{"num_hidden_layers": 12, "hidden_size": 128, "n_experts": 16, "experts_per_token": 2, "d_expert": 64, "d_shared_expert": 128, "hidden_act": "swiglu", "moe_layers": [4, 5, 6, 7, 8, 9, 10, 11], "router_score": "softmax", "normalize_top_k": true, "routed_scale": 1.0, "balance_loss": 0.00267, "balance_bias": false, "init_std_router": 0.00719, "lr_router": 0.00122, "num_attention_heads": 4, "num_key_value_heads": 1, "head_dim": 32, "vocab_size": 2949, "norm": "rmsnorm", "norm_place": "pre", "norm_eps": 1e-06, "positions": "rope", "rope_theta": 10000.0, "rope_fraction": 0.5, "qk_norm": false, "attn_scale": 0.177, "tie_word_embeddings": false, "parallel_block": false, "init": "uniform", "init_std_qkv": 0.0164, "init_std_o": 0.0, "init_std_up": 0.0164, "init_std_down": 0.0, "optimizer": "muon_variant", "learning_rate": 0.00733, "lr_mult_o": 3.0, "beta1": 0.95, "lr_head": 0.00814, "warmup_steps": 200, "schedule": "wsd", "decay_fraction": 1.0, "decay_shape": "linear", "final_lr_fraction": 0.0, "batch_tokens": 65536, "max_seq_len": 1024, "doc_mask": true, "train_tokens": 490200000, "max_steps": 7480, "dataset": "wikipedia_en"}
Below are experts of layer 7 (counted from 0) of a mixture-of-experts language model. Rows are named router (the router's row for the expert), gate (a neuron's input weights, with its number), up (a neuron's input weights, with its number) and show model dimensions 0-127. Each number is 500 + 50 x the weight over its row's rms, rounded and kept within 0 to 999. Numbers have three digits each.
After each expert's rows: "comes after" lists some tokens at least twice as common just before its tokens as in all text; "gets" lists some tokens that make up at least twice as much of what it gets as of all text. This comes from a sample of Wikipedia text that the model never trained on. Tokens count by the router's weight.

# expert 0
router:467423557462565481534425437489475487484511507559540561552471515513519563429373432537475552399421558411503520600527560514519442514515520499458548427511599489574442464516511537521458568521465511445526509534466586540519414449498480455426498510406392410495447531444521551531473490594557540544499468510419553553472520407478510498500512453481498497423481485540570576440513564577560529564499
gate13:467495460464511553496413627391511479455434583521507465540578457468541490468545501487498598491504441516537536485434466464528560546520515582436418585565576422489464480521440475584435540523415466540520513523501517496542524463497528456406481484447594513523474438531522489529427424480478480504479540447517493504458571445450537590496527460542510620512498575495524419636593443477439470453490
up13:467478527593559472489481526440561445415525506423535535484469470415483515563512547480500437459451464433509529486691488529445545559479397411537499526547516468566494549523533510545631479436518488544478473481522522611510467512465468527572498559505549500562557477435440546522455433526478411547550516554515475465474438422501398510532508491514425389536513465455595531491524532441529521518565
gate14:516503540532524518597506539561513528495435553489559528605516485445412532451456483530538556473511466438503539428471438531611464429507446541416471531451467546562561466509499521524403451567494448505508473426521462527554493546459478460526492594500505490459469400459464444324506512517546493484543544457553557577456572422537499560403500473516542492463508499447514527586466564581481440411578
up14:553462583550498487513565521470594490521486499501564526467500568510470591522479464435519455492464608391442570522490461584557441491480436499464536525546449512489492449539538544525470486464468505483479509509542499447506472507521434448551461543510414571532568439517503504423453538592492348475470660479482548609550475450508475551494473548458545410532566537448468566467525536509638454496475
gate15:522550527495526493514474530449538511580456455364521480541457514563541513533487497473463549512445446480503522531563507588489534548496395510563454503622510542510610442486528499460499476470487448570502549479497462357521520486527457499444470568540455420483469474504431480479471639462558448496481559480551591552503529437504503608405513503517496472410559588438535547498461508549603430481581
up15:514496518540540540458525532467426469446525427445415472406470470487457445463496452505539458443471502492573545447448545473505487502573509454535446490462479458531525484434477577419587627454530569489422583621484486543522454552374554431573572471571492463539498487522542527486464501503517558557517491518470486548508484499565508417496556498432561508612514458485389428521455427419508588557472
gate16:501528434546482472452525552513423441494549493550471500530494529444508569461495470502417482445485513440524546566466467548544537513593537423413615452569364483479558519502478474557543476538500489542371527584443525556487530523516443457484491490515551478493505419475549479586476547488555501611530512460633498531506418492520565539538571550506629484451546546585453568499508568568441498506524
up16:530551463489440544570534514466452454467516483543486556449468498468432500488522449566494418560494477545558455543464525503476561504429392491427481540508429524594504427623576408476489403459573565533457432574493478410560471555478551585472515500528483559531492529496523487490542511467555406537563613539564399403502482553439458586488459530492509455552438514441557437512481506488494471421475
gate17:559463524554432493569548493452508494455519483491444529404564500455431454593549542559428473503551451407476433428571526535494516483584412435463530483507551460508488495393439504484501596499485477469522479479540506535524534597519504473550495472485442337450424442511531539504474557547556537505490460439510489435505519426533528496583545488489492605443444485541533575442460477556537583368517
up17:477489426493628549553549577420488518437526462451529460508522462457534518516547483531529540605441460584526438540494522470510577552473466438466454475487491509538503477497500493451536478465438516453519514608513458452506483477469485394459418385494584551543493531480484477468471462501557419501527446581538516545402496503504535508356431588563557544510357487524513426560499558486446408523496
gate18:408494470473514546509514501591503464502551549513393496490584411503545493505438414441495507449499481522453528482500546492503528541412448586475584405589531440557556495466491504533487512548483467393491513446463441501540441526510506482476537476532513518553528482466495610591541510515471524509478483379385505409450581491460516538435492577515437467469446437670453584525518446502443511532510
up18:469440365431526542422487494516512513437502358542455519398434594577491485488470514440542467585541555457430416509546562631425485580507522449521490519533475530525457548495557596454541531507593448463535458470402578557467553428522535451533559509466501470484504548522491450513464502455520535497473404511540475506463534531547551477560512534552453433514426460559501466434495468561554519536492
gate19:487463533539460469511495421515542482513483522493444514564502425492472516502507595635526517500542561431480501431509523453554475528525505494477530542459539562537468486410481461472467450565517488381552478587481430554540532542456493501571539512455528437490461472546483453513604462452468471391534459400491464581441423396433482489441623412463511491502414511451482548529538544516554405463618
up19:468446457556460473527492448549577471460485570445521462602469509479418499474455531517397509557552506441472499493523557458457421528488615468470530408437482445510502407491516414520443497520565552359529568556439450504446541497467494596490552498406494505474483409497468501506545521517490544498543545455500462564499472547478506555553620509489396508572467505456552494521381536542502592417500
comes after: " ", " |", "–", "2", "1", "."
gets: " ", "2", "1", "0", "3", "4"

# expert 14
router:433425566471487590545544483493517456507531563515493440396539475605597470446441547569413529477530402475509491568495526506507509504520447479423487543426471463485572436509423490512442642485516553537499478525499432439562486414549476542542500520449563512504453565496556514447482494531494481555433540526460534454489567554459415517420556539515381528502550516458568414463466487471565597499431
gate13:383525453511545512493453511525538484526503522456560505449416524513521401493570518414503441463490521563550465618479475470516461505584627514440542555454465434424492547427453484468563551580456476501583480509527556591534564499571420492490600435510458629493540543429549481533480592469503409424502502561527442395465510477504466443540541487510533515485468538496511465501562466507554471419495
up13:488496548443481535566440494540510513473591428433479508499555502521495468501481455409486585535532483435467402481395480503603559557492369537520528507519403475497471405470532477526542433523621396483454517541513542458547446460497500467462502525373477496516485537538548494516554437555556467514571515530511465415536548488511493504467447496418468511506523507553597508568543350544529499405522
gate14:518521432462493546604443563480497458509467466412424517520550454524485515407479556479477600431490478482509494599532490514509539568568490522567513465511615558563477523554533468392610500523480442465471542519487519561430471512576486449441410540527544642586420579485513467530469494512458548553530429535531481612542499452467476518461576518520548473503468523411504515494527426515527536409455
up14:482544561480481438559460421457538469570493463367525418586538516488451554629502605577566564501548471478473421413501432474565481389500503422550514472414454513496500528525460524564552501557558489456552484500470530498510572533516554506475481504509514661564443486486560481531484571543498551511498514538494422506571515530559552443576461527498571508491398512532550451455482539573483519516503
gate15:451492425491527474557509519610452499511398584531475535533530482436508547627423477420423421534539462472471466470504536492522497536461559415463533546516566466453528534517557454587519518506518566463565504545463393454566487479536547525591510434499467498572419561513510422569482535499488538524486466426457628462540536477445458452466500479540451556495460478423508473581451516503545351537473
up15:474575490450575496439433512497512535454411590412504540463504321417479488489481522458497384498518451500454498645551622486543502561477526418481494493554432493494516505536533480439500458479474567527454506472564476493500509551550485521566426533527495506491543428570531446470536544528514433430425570528545538472526502440458477534520414487545485500553472556534455484502511442539575611567434
gate16:397497454498425481508537533533512594503528590559420463482464446520526440558498459525493521571396440535524519517506457507449507434450541501503544475548459460518608483562452533546523545521474450497568521395475467505517490390568388514533490495462487468546469398436468602487545571441424389566475513442447525422489526537530455480463495479606456583456510534582553477518495449467562511436547
up16:544609547492522443493449506562503559488537525471518515388480491577521502535442503548489507433362560514455566517437529495411407558444552504566545529551491501513406512537509537440495504506540520523550531593464556473386516570454533512440417498469479472479516447427491538429411360521513518515514458557483528484477470433591443484467552469477549513425535546409477438443432583486469487465475
gate17:456447434477398571569524491463448472527475571431459469472465506524573485535448519442537462526529549558573475576521446473486495494405581413469444490548444541493434447471477545551487475470501543532471560399464443539533523452580466457562468496492536459463531541489453480500528528630449531545504517534534593465502531327417405530454516481511481454486541546539504489526504501436464464421360
up17:474551583540477410518518508436505576561556418529509478475444501481483453538525493490514525520456501472446473502507443564505512423556549538462488496497473565522590426597498557519463444498510569431472535444493633488465559565527529489418493592534627431483644414603377487512519570492476595519555537524470434392543480502505563520522516482490510498529442527527547479525490472530462499521420
gate18:547407580461412519522553458574525444508417589466475587462568469533474494484488469558412519462522514510464465437496644466475435627496450534528537478510505421555520496456504424496415524473458530481508543504537451511453456522498452545528457531442462529421519552463456539436497476469481479554431514531466602452463495558518449450415528414448457490500457482546549461414464374448527479408442
up18:464469466470407528485514527582468526468487555453516469484472443515556470472402448403452502517596499420435426455493581569484548517392430434497528464514509371401578553557562531543532477539480531481476576492496433352563577440447510510479447401536576509463492463532559514532487464470527513436470529515465525462595442517483444520458438495528567559474545608500528497478534499515509523473519
gate19:469528523479436546500461528476449462482515434575497488517513514533457467478491488515549519452372541576496525424477436422479527457544469568412462563508515442403440438488519532481478516403618484532521450519520530565494412493500557554454565518539494511614571435462448554541528498644441560501539462442447538462460506455455525486532560541433362517605438519493554483569523497503523487578495
up19:471508516497366503529494541553419544564517488440567557517575464508537551621505415571488547542495362556473453470514483462492473488479477497483564438499492491565471416542480474429595551523497551422455425483551455436528436494541482515472495439535593543523533475500574441508554533504468471530498534487440465508449477514448487428406506518506589449523493507436627522617585505532404470513482
comes after: "1", " ", ",", " in", " (", " April"
gets: " ", "1", " he", " He", "2", "he"

# expert 3
router:495465422542557545466433394585516500391513517506442509463508535536510466578471540428460553597595466568550552571480527526515474487399492466635462474500543533602443476464546516444507579551497551524505475471460454402459563499489538523515451469503565519530556578464521521440472465542445485519470489503523603516498509520503477504551363544483441454538461458492421480514489600409576476535451
gate6:543505494436487490500426511511448527451533497375417446550518529556437511476501528482451443439538475578524548463541502529559480577514575524402523433533531526512564560397463354431468505622479532487445432502438513387509465507571538524465466517552620579534415573476493468504506417559548478512494523549387471532458524469533525557487587496526460542449535494519536483530582520531509540502504
up6:493430464499480396549511434563501444547528459422468480516452480449603422582469462504516480556438394505495550477484431506431431393535542476515396482565515519438539607464450431464513532562512505469462490474485506428555576449570458488508511504523605590443487591553423482544531553492445480583471568534554513530501573550477498434567507454540486421441582497449567516475482526529542531483469
gate7:546537444425462455541429497471543539466430459393365556445402497616526535513445486499526474519457445561446546567476544533488449472534470506509528489562566399571578538472506510561472555579578482578572491505527540397468489440527514612557520463492490511524528465505455474467564400538547489517544518525550431445495557517549442508534493424505482553541570566488548466438440509413551546509506
up7:509495555553539545511495500528593500521531553535453513477553488519549389556565474520494477501432480479414551511454589477436424446509484551505516472488518524521529487490426511569411496552602375560538502526510478512482541381537529548534391485552485599531507543425520470490465550529439621444540523399557568488529413477515468480548430544523503481523418408456542447540422452412533507505458
gate8:481459599459503555510519524481482497448480558500402403513586439491603411489516545468482554443540464489492511531476569545479578461465537454436409572487458499481484465460500484517478607597582440525517502487569419516473485489572554524543543481484551501489421417449516522449499432504385500434527524464417545399619564526464508528460546463529527523598485447445515548508528425425574496482496
up8:514512508540529500468531540434501543532392567483554423486451510517518450456413455495519590513523507591568440506494581517437477535449513511539503608463427551532447461474467497515438494522484495482536498426455500536472489563434388548450458498481496488411538605540446391442406535453463488469566523560536385404465491477554519473551467470596454520430410543460491424506550522470394546505521
gate9:460470488484502465450529425536497507533514511492547559558516461507493501448523543455589547455478510424556436494536482528570604552562524455398449458554484545567494461505460593472450548489524398547493480459438524409439396510440550519554579478457541603560412481478393465547504494468522478483539448516439487481406501497424586508428496537395477477444465590517478466579606531534566515466496
up9:439503451512514521518466468533440480525524398546457492466413442502610418578472442547598479520458475539457535589573498527613586499427441447392514464552444553501521496568546467513536439493532526531489476542594523507499516480516453472527570551517549502470485489538501450503587493536512510518491466551449424450424491485449475392459467496440495502494563573493426574547451414555529611401443
gate10:480514443505491494511470492459477534509538536575556489548569469537509470446572402567604561422497486518482567494405492478538482490540565437375500556508499359490523494386523506545601545513481527526499544463386411450575514561491458365517499532540475463514488493490478490428494540465482498513337443505433583411441482432441517519443505514516529561526476511475493440480465474494501521527536
up10:511437546469575494412511448536504567381548504516464494501483484422515544530515523398506537394481472389556473460527575514570545491571569541508408472563549582494408553454437553496420549545501553557503481511492529441385547501418546560480521495493585468452533438483524564414446537530465498508538509540575515513462541456491470475566546457473510432504510594490511463535577436496570606494498
gate11:526574502556600440445504461471507481487456474518359467460475508419454506512513564485424500433477553539551448553458505580472496453473611512441510451406575562540444493499540499513532547515514438556472487478569460584398405509553527511431557545631506516603522537504510450519491509525371493398517445544495475479542529444476464578499541591523485512545609509521438503532518478492505500549510
up11:443562556486450445500503470496508521481543546589512515483450519524538521517521535473515475610479558439594418541448590497364568485501578445522471506516582584453494512477554496511504547456518487593501475451532567527492527450509477499417503441448547436524559541502489536535493431540317490501495500427478400485451534495523538521392519462494459500429452489426545466601480428563577478569470
gate12:585524497426518513504424591524421494523429491534512496537533431534629447486593458490428539494476518503418438530502557568475511509485486531521510466477428550442579431537506413411592544531484500370486489547493552560428443524541486526503514531471408444489519512479570527488462581461435547443489468483458472401576481560511452445399518463603446531475487618496572537530481526537527495496502
up12:560454534450525555442469585490507475547394519505518497493599599505497491506512584437405448483512468469565500538517505515467493463498547448423559572508438429468531513493518388466508549491602586538524446571535582496402561531498557516484584411436484470456479562396533572423527533489570476552532455431468545458482460548447546533461630495509498547568488499474431492504475516550486538449566
comes after: " |", ",", "-", ":", " the", " of"
gets: " B", " M", " H", " S", " K", " R"

# expert 9
router:546538408467503428529450466565401480484584492458485542580486469414556541575587524488514448542568438509431573501402544423380537541548535474477507482640462440457512451490428495591530462486503505431489591480462540539582426550492534527457429507575495564513566398514541531509462492529573464460507457476438474517500512503480531447510581539482568492508544578420580518528488533466500484489500
gate2:534549433477479507578592461467547574538606525410495532490498461505572428541485542583546441467557509560436501450473535498378536516463492544535521488525558450430525410565481562350485425484594507471536452485456439499439484553511493532505462452479589581467487480532518443496426482467471546529547531492499554584546553599501538510529546473495515564452485519387504510377487483524452523479439
up2:531523566499554563443486550443589531449518409518502521439585449481572465436401424519526495483554529484538417498483581550500346429418478489499506621416497512549470467417435529422580500499506505594512548511508439510500503494614544494542390493555502498482513488524438502560449513559562490519555387451533505482476524455458514585520533507471484488500469457472496456470531542557490464605542
gate3:452437481514624524558448516506484459461577533455443488377496455495541452457498386522511625513607478509422458575504608397460510508511511557442537518501532499458494504481428482476452554542483504454551529553438477442496426481517452457602505602540538498439532463508465544483441523439452501496482453482549497455525535560540522593591565397549447519528483523499519558476451388463521500541539
up3:548497608533591516587470541623450499527416597505551541490573526536501456583451505457465481562481488541544584495590500616583533507464532527519488550501466467489479487569512444516441529578537492491574521508486519589397529479517453552519481438475537541488574412499517544460548462581454495473471546395456548538516499523505524548585458493548411494516459495550427491564440593586476472519444
gate4:488489451431392453634575384537484437473424501497506526559491453484555518546584491543416476413622453516468566471412466472518521631504446490515564606503465486519457473469484507533429594532503481534518476503385500479511461445537523550502519545491439493465540559591555519481511498578493591483482492440562550507511555491457478530425498499455570506499593462453552521538474515476504443554558
up4:551466480472518516556482457555598559493547516527510533534459543422590547497534519504399512467553511487482446390487568521556430593529486537583535443531500431516460465519481472533468530509569537487551562509484610491483531541507517497514469434429480466545464596472473467463528413429469488521378408535467475490594612456596467461452552465585558428587496532530589433551513546474469463470479
gate5:484500475428498507366503546523576424454460499441442553476609510461525483530580469433516490507465509507446534532477391521518573491495494507410564552416495551661491533543515427523552576567427434404562580559502491507490495558515573468459437493515541567570529487457522497490478501486526436451435563570498508444516554500456535575382486492499468544442563490458504461548576506495558506444506
up5:381493505492478537481524437460444570434391522366535543428526565473428459445487496591537519517485414523455442544479370511527543511537498472503494530506451436546512482548500474529548471451492469502458464426501479538496514506587484448566380562532447459507470557476490505520522506507512484474489460547478499545525522343498544535522403526400469423573478602563468525420523510546514595442505
gate6:504446537485401582415527482539418471544514457498418572506508423474483492504374429517465540589565525526613523488525508485441469597450483570514517461542482480454525481501594512496554454514562531434503543539454487479494488518505436363439421533596500541584551555451511543493457559482559446525462526476564523527502417434592453508528465538496570545415480489487548573504465454435526538416514
up6:510476426477477502501519473612436548496439488515478461472498453576513527549524470514495487438463513523496464497566486563440444582508382460424492403464497520679537451551524466476579463482470464486460567547541486370452494479610497480487559489533593503511481479524525516516571560522560527499565525456470468522495505456516403455499536528542558590460496430433541505487551558575523582467370
gate7:500484485408547521500441591530444429492614531438576444587499506565451538476555600509470539445511505459513543601508434504432518416492511566534488436574490530491474486491439451534559475499472448347534562537533538451471511498598498497483528475498471445492466456495498517601570622406476557608489443565474500459488541497479438560524553594481509550452472489493498467438452522476532417476510
up7:547522452576485488428559460489609551521532466551461539436515527465470554569502446572548479473450478539534500528588511460470480565554432527470441497399504443467514461431489519481519456436449591664453500495459532509489502508535445479460467469494570603476467603461459433451365523464496463517508524489551494567565464401538446446498478412534515485559467489446478511537532593543418588486485
gate8:378535512490577500532520534586485481524523508508463461499383471519560485587491462545472545531560500509549428469433546529431540483458535514475543465555521430477495492561420519645402410540532484440473514481493506519491526549563523516533504447487466485481550584533569552535516475489558459459297480518509497552493538574576467402500537550560513501464428456532500476409457538512454457504412
up8:552472577543500450531577445606575524468511554573573527520538490454492557556526482471565555475460508585431549472562473567569460527505519475516588575529457484519459462489519577440476500549507511484552499481415492552396598556543487453418522533520539518517502445505520405436471591584526535545442570535522543526446460437440588524438480570472470606568517559470574517579556537514456448532528
comes after: " was", " is", " to", " and", " a", " the"
gets: " a", " was", " to", " f", " is", " c"

# expert 10
router:555572408452459542541487530520496448479407482534598524447514497576457567415576519463570471566584495489581512534551528581503436451403527493490524521521467494564451516527484499523457427476498464499493479460508483455462485510483496454562415566482544451441505506514390425451502433461493489527420513545468512415535503517492495505463474488467489665413505555469397477537513365587438513437550
gate1:599525406411481482584435417500522466439513426466527469491522484504479514463430500521495472512570503441470496602505469480486474440518614424446467469564480457543489527439469498542525468595426480508452520430596559462386437510498522569545553491508509465507520514486423502485551566419512465509543538508583468490471490572513485495536470481428488541567387515536472552666552490487540570509399
up1:451509459484473555410566518455458387537537581464505488525458503587530493486507450531553571383454571466444491437479546503412524560555445509542473463453470548484519459417461420507567529497431527493531531513421420493455479583554438563463507496476526550590430509574485477489384579571642541480591506527475496452490432481494496577500521558465452454487507560464491527499579584470507519483448
gate2:525521429518452411475449515559539453584514408524542514495485537446455493368560464515474524588542470476482438557550586591485474488539467548423497568502527461469517521553499506516492390458533528461466473459422433521484507484452383535443566475520439568472466448525486462454462580567499453443529573482425405501390570453444584488490537449491516413451527475504573562501499501590491544566523
up2:496559462560566450537527584529485433575486443550526559494514511581519532397445480567550526462500621451539530402407516456569505557494467508498485498444575475576536479464496470447465413439475456522448512461485553532562454563501447560490495445537450401489414573502477518477486572436487546566565590512505459502463472451450563539498483588489536503558479634508531523445505540481566590485419
gate3:543444507399487558556524496377419526514490536482515547474430509518472504467533500430460514604549518489556534498442482556519369490476584425493578562478416546448556578504544418540493481503552439527375430582492514585497546592515497498534455509562593506601522579528486518445492449482476529507544477540559511512470458474503575509511528503391435527545472537471481550436492448469557495465411
up3:536475448484421535537486541534579423493603464466560592505416496405501626556432448527461523524536471540456570410568532512485552501497532440494454497528556406467577543504509518483597550499486504458531492501534575423594555563546436539521563443530505437437454448562588532517570505456491521449447507480479587551578508595450491510546516544524494496546518537496478586414543562550475541533538
gate4:503585468476524533553508476544434597380418552539483483384557536466454428489488582553489535472504444518460519479480540501401454562525540479563452536541518405447505516504568471445491469491510371513500497487476587513438474491516441460526452527538516499497585484349539541402458502580450517458561398473445458443545542514481461485467548467468550470503484500600530436502480449558505487445404
up4:398491456474472488427415495488443505439428456563465398477464463494488438555477470540521481486440577416472541438526489487457479468586440477500600385490384547577567421388470542468502571390499516414476430478497462509485503472488565540466543514462469422499528507634529463486508407418476485506474473554492455519487545497479459438497549505464462557436466507535552495497580457440573494532513
gate5:585529454464522602445445552436431594469485415514446471549446550553346493507571538453489479533459498543521444579516529459488576508499527465512542475571520558518380508498471434456480492572451445523480476498466392517369411461542517434517499563497438470563542514504449568527433566475493497511458455429455449572447519571481559551511472482452486499498413539531465496512508400540488456449492
up5:437514374506569532550428415583481392450441513511499463411476479546496415555541381475425457528506529541578440485516492533409488503451487606444578539501545498539420513454427455556497490467561512451508544485524525480567501545495455504437525486462559530497363530523495507461512521430423519569544491526440422499543441412522478431453481505575572530466470446433464474523476534529417488525523
gate6:456448501443487536526532581472503458401439514465481505511593482464509555442489481521486569480547552589448536544524498496487607523448532478441466469445556515548469560529463498601494523541511439528520509575433481450513472577430456554558416410499532414544529541517490414513598519489417419517482420434430480522505561408541541523485576557541559564482447402560583554554495562522461487581534
up6:491604465484483373522509449491520560599444526491572535489465433404581491620479574419549477447438458542474591530517531463470474502569457501500522526444452472523548582523477505468475466618494492528477544517482607449472542556563486502538525492594418481512513565527442465485458535517569499514502533569567464580489419448548471502552467411516532448570432487475586529418480513514499451462420
gate7:503436448466557585500585562454472557495548578495515495469429580473513478473440560485469525506635502531540492551441467444593533545411439539449439503497415491524453509453453491509409559586505456456551557511444517493532445611530555527512410598481493475511567471449438469551455551432498473575500477446552488552498497534522565625471487500450437509394468474512451451548554537475467418520515
up7:477486503524490389460483477513537521481420529516528553456510462486498547457566615526492549459425526460589509489536513470596489530520437438452458418479533477562535527473410472496445541550447497554524482604562487539430563511529550536488404434447553501515553497512470519518502488514395531548516454513512520538489512510507477485550558557436491528379452485445489416503565436536598666391583
comes after: " of", " the", "'", " in", " to", " for"
gets: " the", " his", "s", " The", "er", "ian"

# expert 13
router:497425581403498482457569513492556562582438577510530519515469515436439501556564491533451544442491473556564498460526500569487523555538605547497439401516558498505442593450576607453509465510543490483443462495407510599567487479448527419536581542529434525474481533465540501486430580502472486479549444549577477423481548549517448540492398452483489505522537529545478465499620488575593539497469
gate8:577437556525490467429523527414506446581601374460523477488539470527472506565591526463487454535482472399485525466518468470499504508582552508455492502549457433476470487434499475501463523574556470440568540432437516508397457598438535493424560484523420496535531497572412518514579519493522555455506385506412546431406490478532523526490511491465580448439434544554525384449501481510522471535439
up8:412465532474569550511509538452429472506516592456542526322464525522539527538477511488470521591542507526398527525524500433462506515559521489502515563493432434453513477483523491445564571530534394414422482577475547434478486577511519501594491537506543409525483498495570553531480527478471500493463372537467558540545612519480445525568502519531534555481483414463586485431523382504527543552478
gate9:422552446511592613511500521530470522468465557432393503486429541453510497539541437476436418606510514605483495506465498492386447417460579520452441483435442391536443443436486441501480455510450540459428578549501583518530536647464527544520489604472487515544444466494484522489561457437544558501507507624436514487508520432531531487494506555477503484495428547551492476519477517556500522487479
up9:528464562568489519493521447547446618487409606587456516526476453513468463523536424441419470568477470513490504522443531469536441513532507543533607531444521464574470486446550487489415429512397547592489418490461633483413490428416534583559465614498463547513524457520478479458457507496437555504476510522544512552459524566489482506536567517565575509569462461505475486508451576532578462441498
gate10:495504458538472517464577546487506450505551431580458495421502455583569453513561380487510438488446464499548554522495499444471470535627518361489522440529499426426485496520497527478433576406472449418586495534480586428568571563512504487539562477556500501456484498444540508506520480460420598536430536374561515442533533472493522446493475456482464488616451560547516476541538501512500575528472
up10:447551558533570514530486419487552437436517473536506602451516549594516474530552442492449515532523533573593573425424478500429454474528580449562526444486505514473543547407441495494499479556543414497561520521415549446503461545485526520514485506464498528480468476489604478502492494534465551517436557428514471426540430567420488590522426486501428447596502539471480431484592477641545562512578
gate11:485470475417543513583505569437459455489550457411549432457490425497573486543502439493473525379463391464455514409495445470541484443561506486623555486530469431470440510486457542515427463553551398464536458517451528499551536498543515496479441557484394415492420473473586490500473542465565538538551571475525487618545456442454469542508514459449567465507466555532432440433524413528474543522503
up11:515495555522492530534497418590598558513475582512560458502502520486505476491438501525423547543423431526503468462493534606474516528495469494503458530452512448447376465537450499459575535464447462462561500510465447494392519437551501536566500549557493544594457532458563408500583559371570462476475525611488485526514492490538492481456588506392463399469421553527527475431507545453543472575443
gate12:485559554498530473511554494462478596459464498468531444597365485575541570440492491544451437490545434390503475543535576538551458442549532387548489474460556520450419573466489493491424448492525484453554569522527457510494510509473520476435455600457463566509522508548524402455499435481561368487497426559515441432568487473514466459510490417488571512592503532440486469574441508510529516424543
up12:500513512541465494436530446517488582474529556500494491532402485595518528570484459463517505477555427453558521562588509529529469560500467476508524420522467611415483507458493487481445505522552517477473524505461410498636568483477555460471453589423432559462469542429620442471539535547521530573451432519505366561462464511505426427421573443503561497487497575406517536527506561591497500522502
gate13:515404483537486517518548481549424561572480522496489442603483512490480421533571407557571400497531581567506541479468502583552474499540536459539484456513554578478566417423572460483411514524547565490532472466449509506517527522526404531470547615469537482548514365516533457439462457530495579474516526467526498576477503507412507535490550461533366528574500526570459526507592475552426533486504
up13:476527450500587562563517470511544540455517451526497558456502594530506519549417507461424507483562516454456513516559399485387529552489579471653446506507458523516535473498458555572457522447489499541620579555536531445503453577465547578556555498516432476517496435540454580497481545492519492514429511484413571549516527538519508488588483580511553467446412455476605515597533568468545442514502
gate14:486430461518424552495463482440442455475617461518511568496448350532572474507530475461373458480387587428546533412398522531545442502576500459479448517467421506496457502557530475457530473484558510493570483547463476561537459514463428441564468504481452467517455476427407479456446497588409482461468468507564496549476471522532453464512451460565449502482553468476562422547555415465507533512553
up14:497456451493432557546534470466473470572559425526527588416443412489549547593536505548477529509449537510454565422484427646506549473543503413478544434462419447521587461543463541437583561476506594470525557480497502485565445513450445505505451517499449497473519495441459361474481495583466511578485436582479462565480491499478413426519483434541535476496503514449589490517480462456473421510451
comes after: "\n", ".", "\n\n", ")", "==", " =="
gets: " |", ".", "\n\n", "|", "\n", ":"